{"n_layer": 10, "d_model": 256, "n_experts": 128, "experts_per_token": 4, "d_expert": 32, "d_shared_expert": 128, "activation": "swiglu", "moe_layers": [1, 2, 3, 4, 5, 6, 7, 8, 9], "router_score": "softmax", "normalize_top_k": false, "routed_scale": 1.0, "balance_loss": 0.000468, "balance_bias": true, "router_z_loss": 0.0001, "init_std_router": 0.022, "lr_router": 0.000523, "n_head": 4, "n_kv_head": 4, "head_dim": 64, "vocab_size": 15728, "norm": "rmsnorm", "norm_place": "pre", "norm_eps": 1e-05, "positions": "rope", "rope_base": 10000.0, "rope_fraction": 1.0, "qk_norm": false, "attn_scale": 0.125, "tie_embeddings": false, "parallel_block": false, "init": "normal", "init_std_qkv": 0.0254, "init_std_o": 0.00568, "init_std_up": 0.0254, "init_std_down": 0.00342, "optimizer": "muon_variant", "lr": 0.00866, "lr_mult_o": 2.0, "lr_head": 0.0109, "grad_clip": 1.0, "warmup_steps": 200, "schedule": "wsd", "decay_fraction": 0.756, "decay_shape": "linear", "final_lr_fraction": 0.05, "batch_tokens": 131072, "seq_len": 1024, "doc_mask": true, "train_tokens": 646800000, "steps": 4935, "dataset": "wikipedia_en"}
Below are experts of layer 3 (counted from 0) of a mixture-of-experts language model. Rows are named router (the router's row for the expert) and show model dimensions 128-255. Each number is 500 + 50 x the weight over its row's rms, rounded and kept within 0 to 999. Numbers have three digits each.
Before each expert's rows: "comes before" lists some tokens at least twice as common just after its tokens as in all text. This comes from a sample of Wikipedia text that the model never trained on. Tokens count by the router's weight.

# expert 88
comes before: " the", " a", " his", " birth", " this", " their"
router:506516473540577461520430470588491471457444442609487566497497467413600476403590538506514584539489452547458471612490475485511519483521531492495476441602547426466462492496557562518516430463465592459409495507441572486512508582433499533513544408473437522590502515547555373513419575519494591503520502527476449564578498498516436490452563423478513527416502482562574520516575531487547519504458

# expert 59
comes before: ",", ".", " of", " in", " (", " and"
router:569538447517508485454499463587549516481545450615468510459509464444571471489595547506534521479528461559549462601431462559475546469502515537480514485528489417487418539544538586541528409373491567513504493442525504590560509536491495565510530446493467513578482498526518454465464414447505493457425495520525470515481467553487418519500480500498554545515501477544664489488539578496545624501502

# expert 74
comes before: "1", "2", "born", "age", "aged", "C"
router:513480476551539450491475458487595428526420426547488511461486419441507487478511521437509544599506481616422453567454481600515543471581560552502504511549534442475443516575540496529530397490477536490495570464441474512546547506429555547479553459445567500570445461458527472529429460465494558494529408500636466586547552495490477460496517425462553559437526475520491492498566513496524482464494

# expert 93
comes before: ")", " |", "O", "B", "T", "I"
router:517576445507490463458485403487585454495490463551458530465497469463507465466538515488552528479539469619556469561473511599537567528565579534545492506537580419409422506529479561510500471436414586461484572426511561498569520499449516590513492485499587491540510473473588464544471405400479464462452497571495441579557561498521435515516517402499524580485573450568528441505479522445525584493475

# expert 75
comes before: " ", " UTC", " Animalia", " A", " C", " United"
router:533593533543560424524475471495473466427493491619452584440469513483488509417559522435552498626595541581477462582445454500501547401512585533526428464567513490492485540527543579497562453453446555490403521473457516528556564473427545534538526471502518520442414518421590484527486498454478589491400482488554460503571527532501437405480550458533576488496544491515637451518575505457533464426436

# expert 102
comes before: " and", "\n", " which", " he", " the", " but"
router:573559463531513448450463441549520434492432498579502507415534461432563483494552529405561551504526495574521429540449494537592526483519571601488480438586496481467499509510513549539525467418520602481494494473480557532586555588409492595611477455443547536501424518487551471546456365502463462452419462511589504564534592530492478509459597377441526502469488463487572461554518564516548455526486

# expert 36
comes before: ",", " of", " and", "ed", "ing", " to"
router:529563498522518425565463519568488389450518461457449552461491467462499494498499493539580450513537537506494411514548356525583516424577537446572450459459545493446421524559526558512490535478491517458445590511471536574512573502553503568470545474506604535512554477466478485597452433435448555462474509593545506506497448539533460523410486481472579481426512492594497395560620531450537555488523

# expert 83
comes before: " the", " a", " his", " her", " him", " their"
router:512558453551500465541452487611553398400544410528454526538497383496549499458590565408538583604511460517492497492444418476499495463586558514577392555589581450536467494572491546579490423453451493430462595465427536621573557475471551540557514494382521555577454452506488474465447447501422485462479405536514491493483495504494450509515545454423590547434505477489517443612533562406505554504445

# expert 13
comes before: " and", " the", " but", " which", " a", " including"
router:558486510532505469472491479479519499457466470534444554430510441424488471532559547488568505498473476533540417518431445512580532447529512603529437455561550484478495571524495541586539487488477641463434508466478516531565495544491550524594523448429594562601424465454541484559522498471488478497422479509630507669545548527525459466436526480493518533448580479484517519561510582454579472396472

# expert 58
comes before: ",", ".", " and", " of", " in", " for"
router:537512403513524436482503441530551481404477452538479544455480440482518481434507622535588625522550477507530495527519451597519525467531480528515382508509616489490381533520543590508489425502488585509505474462455519592502502535461538592555462496425579553586523484485515477600408421514459525426499475526512494508508512505489483480502511491470556544373577496485480468571468544384593547422476

# expert 22
comes before: " of", ",", ".", " and", " in", " to"
router:492510487527532415514469467636491388508507401528446523444507479420507424465444538492501538533559510522525445581424448528534528425523465442508398500478562498440397479481557564493470507483485599464526537502460516553486517530509559574566493491515507450565516434447499478534485495496400646480470510529591464526549478523514477460446516507540580443434546518508601510579551498470530615494497

# expert 105
comes before: " the", " he", " it", " she", " they", " a"
router:541527514564509433564460496579506486387445413530426518466470467382490485504611525367501557489486455549507462482498488510652611411541530528550496407532541527491449492572528521509584462450437575412432505462491542548513556538386505583549454441471497498532471409467517526537480448478454522504474489524652411549493464522574492472524541462470543537446544479467498462543542578559573520422475

# expert 85
comes before: "\n", " The", " He", " In", "S", " It"
router:529524508502511480496461430492476501407502416518408566493459450502546487529574578506491544592552497588524395548416492592529503483513546632556484468557575459419453562552554536571530480454473554461509545498420549526567530565437461560575539483488537540524431501496593493491411379480458518465449420513558409579510523519540400486406568372469570544496530474570567493544525536525522464534457

# expert 118
comes before: "\n", "-", " (", " in", ":", " is"
router:566558444477569408484556455564579502535477477514473559500518474365489422377533462479615500495515522582509449648487418563562485437482469506490418465487506426520423554487614541522501543465499563438372520480546512512471515557458602507561530396480644538526482526453497476639456469507447535462455437511557502511510461557479489421535525501485567515435500461506522443490544535516571514465459

# expert 125
comes before: "1", "2", "3", " |", "4", "5"
router:524565478565475435460516497514507465480441502522513555475494492444578478490510536446556553556529402530552413507447474499545561473573535601529436463512551427495525544554605523591577427499483528495416566488472529572492491537429506525542515455489563513497443472481513432566492488519496567500496488573597432600507571523510447459491565404412505548485487404508521504541498508418571489419453

# expert 23
comes before: ",", ".", " and", " to", " (", "'"
router:505507533617500455542451535584575407507458453583422531418504411434501446424448505465577541579527485512528503502525448466584488447551546499534401503484571507451484555500557538517486519447462527458458523546492487614530518461550618520540473490522523493591493460457515526525508464507440608509458470486532473564498446532486491539375532472457530462404538508566493529577567494463520560432401

# expert 126
comes before: "1", "0", "2", "8", "9", "7"
router:522625466528514448494488464516618506482405421562415534482448490397556487411544531448530521528528531575542486566502473531552582487531579548552504463589513464473412563515537565509583460456499539512475587435527570519562488535460531470570556555503525474518432471492504495524462507414502509511384451518502435580555532518531439437475552438470534537427558399550576499494573514437561522472468

# expert 111
comes before: " ", "\n", " ·", " MPC", " —", " Spacewatch"
router:500528492528555464491529484513516411471506404588479509512500464452522432463526584515589536546542467640516504586471442576518471487509558571517470468489544470497490482516567559541627433426506528468428598510532516533534531480449551520615504439480574525540472546512506489591361471481499536469465469514539476588607542541517512514420541472473518545443495460542614441559564541481595481464422

# expert 100
comes before: " the", " a", " an", " his", " well", " \""
router:527476491536506376564405545576474445455453460530441557479468419393487480487591509437506517547486393550461453509487421494509517499564619500520464489567534485469498509569563576509524485356449634470489528492456580497534531540482500544504502488459559549519464444461516473577459484469487544463441456547562495458528492537491369498509527491392565531420541483532568421590532522471610486453438

# expert 124
comes before: "1", "2", " |", "3", "4", "0"
router:540535492481524446526513479526533487469502476523528557484527466393524512506500533462513464535530408530523419538459442497471541478555501596552437448567595470482521570516612514577541410491506513485398474479534591548503515504444508491591509449497552514504426519462529498567476495469477544482495504526563425580533527551478492477499515374465547514468508394496592513499501540409513484399401

# expert 112
comes before: ",", " |", " (", "'", ";", "\""
router:460601406513596462459468471508495459482457478560490579419507503536493498441478554498581518552507465553470420570523452531465569500525581533517413501523580461509444518547613536556528513420477521483453532512464429556530487492502568509572474444487507556628524490447557510488456443511397553432444399504523448515602497562480488512436490431464478564428568426540601426586516534508552620534369

# expert 44
comes before: ",", " |", " (", "'", " and", ";"
router:466560458605543527456471412544585492530500495533432588445379504509507456398509590443544624530467483540460453583471408566497555436538565496477490482493512478460443501488536562504500493465429537434483568480433488567579510494519627498624544478435507547549511458430548496568485498475404490433473442539522502468477467496461541469445518445466505510460494484626667517533503564473543500519455

# expert 106
comes before: " the", " least", " a", "%", " its", " this"
router:594526482496473383475472522495523507439454439557453536445496466373575443482580548483514487543525496573469448501493442562516505499544536531522411459553570448496524486492528506494543433411517537428445500474493554441531506538464507589521581504506463518558406484458554479499443494510496556438483467510523498502552521533460408455463620401502559515414505468520497446548568534521510507465457

# expert 67
comes before: " ", "-", " (", "s", "born", " School"
router:444519474560486469483523468494535445528470475586474548461484533481533511483555583475491605536536496569485412543421394585511585434537597590476532453499491533453484499514570670554560448395483524519448532504511539567565528472498546511613508485437553546494494487453577442520429423468477491424489409512550466550555513503538405447448541455454551507441512484499578515535505602534564544428466

# expert 76
comes before: " ", " and", " which", " New", " a", " but"
router:517572499519523401488540469470511469446487427529520509465530451478516474513540566495611581548505475627491478588480418561504557473523503569489436467497562427507462576523528602558570405402502547503480490469554510547478562521368514539601538450483542509533407504503530483540503437469477516458417507504554489650592540580516444529460485358444534515481482478508611513462523565500574468422416

# expert 52
comes before: "s", " |", "\n", "t", "N", "W"
router:525522467505520440472480486557549445492494492606470565423532497488553503501473533411492519517599493512520441540437451542575490470509618531527482477558489464485471546482567536560556541438514534488498528526503505513586502543370639482561527446492555497484406526467526502506430408472463526510450479505514473613522583619515466480501581412498534526461496449589524451483502507461511524507494

# expert 64
comes before: " ", "\n", " —", " +", " .", " −"
router:576496485499556518524509453618493498451517447542493508520486397490534437434590571516505554508532391594509487518504447591508525556536507547523478498547510428497486539509536619522534425391523557473408513494530569508516561494448525542562513471537509525532394497452487487514403459500465490516446456550576528514549486533486512447431524464520655592503478443541589452466571556482522514459441

# expert 63
comes before: ",", " in", " to", ".", " by", " and"
router:522545431510487396528514543537550385520477404479521462526454443418583444403419573447497560546511469539472514614485496462542483502508495486521408442531534462507481578472584506515489498479447575489485499525461541592487533542437552522575553484480554555555536507510546531565496496521499615472492442594536505455517498577485438485382525503372569509447506529502515473596588537484551578476426

# expert 99
comes before: " |", "–", ",", ")", "4", "."
router:510574470528527462485478484570521481488468457508414532417459456429596451452551533476499567574492478544517402579414490590526539486595537584486500500531470441520457508552617563568579454406511485502456530443512549549539499516451596547584484483468507538526434454519496503530425476460479502379413494520666445553533518544496499502468542405448530537496541466550574486585583521506545572471413

# expert 110
comes before: " the", " to", " by", " in", " a", " that"
router:503478482586509434518485462607552401435558438482417494482477467498515474471561598394517505543517484497413523570472401547548485498540453480549399508518562476472498544499560611575508507473474593421506474417529513559486512584496568528473522466463630519607506423382517371509510407524498524469480469563516521517516453520509472508488447485475585491463517479543545481529501483458560588504445

# expert 94
comes before: "1", "2", "0", "3", "4", "5"
router:566600503495587559474484449546560443455462444553528543538465406519506464443526521461477514593541489551437483551496495508513532494518512556481407470516503435435414518516495552616598499458446483521423558468467498494512558550437548496528569443464575620487392493558576452484414482466527524497468520500547513604528544540513506423463498470415570590522497479506566449502498507450495499502494

# expert 91
comes before: " and", " which", " but", " the", " he", " a"
router:531506496526542433474472466535543443433442478529491552459495455407498522544544559376570549509554457511487432505492456529586628445556552566522495396510520480486501522508537543555602452434458595432488534480456549526553550625500477548607521405459554574567404545446544512622511417450488524495430470500580496577577527567493447466448582405472537538409571441485505498520533591524566473490443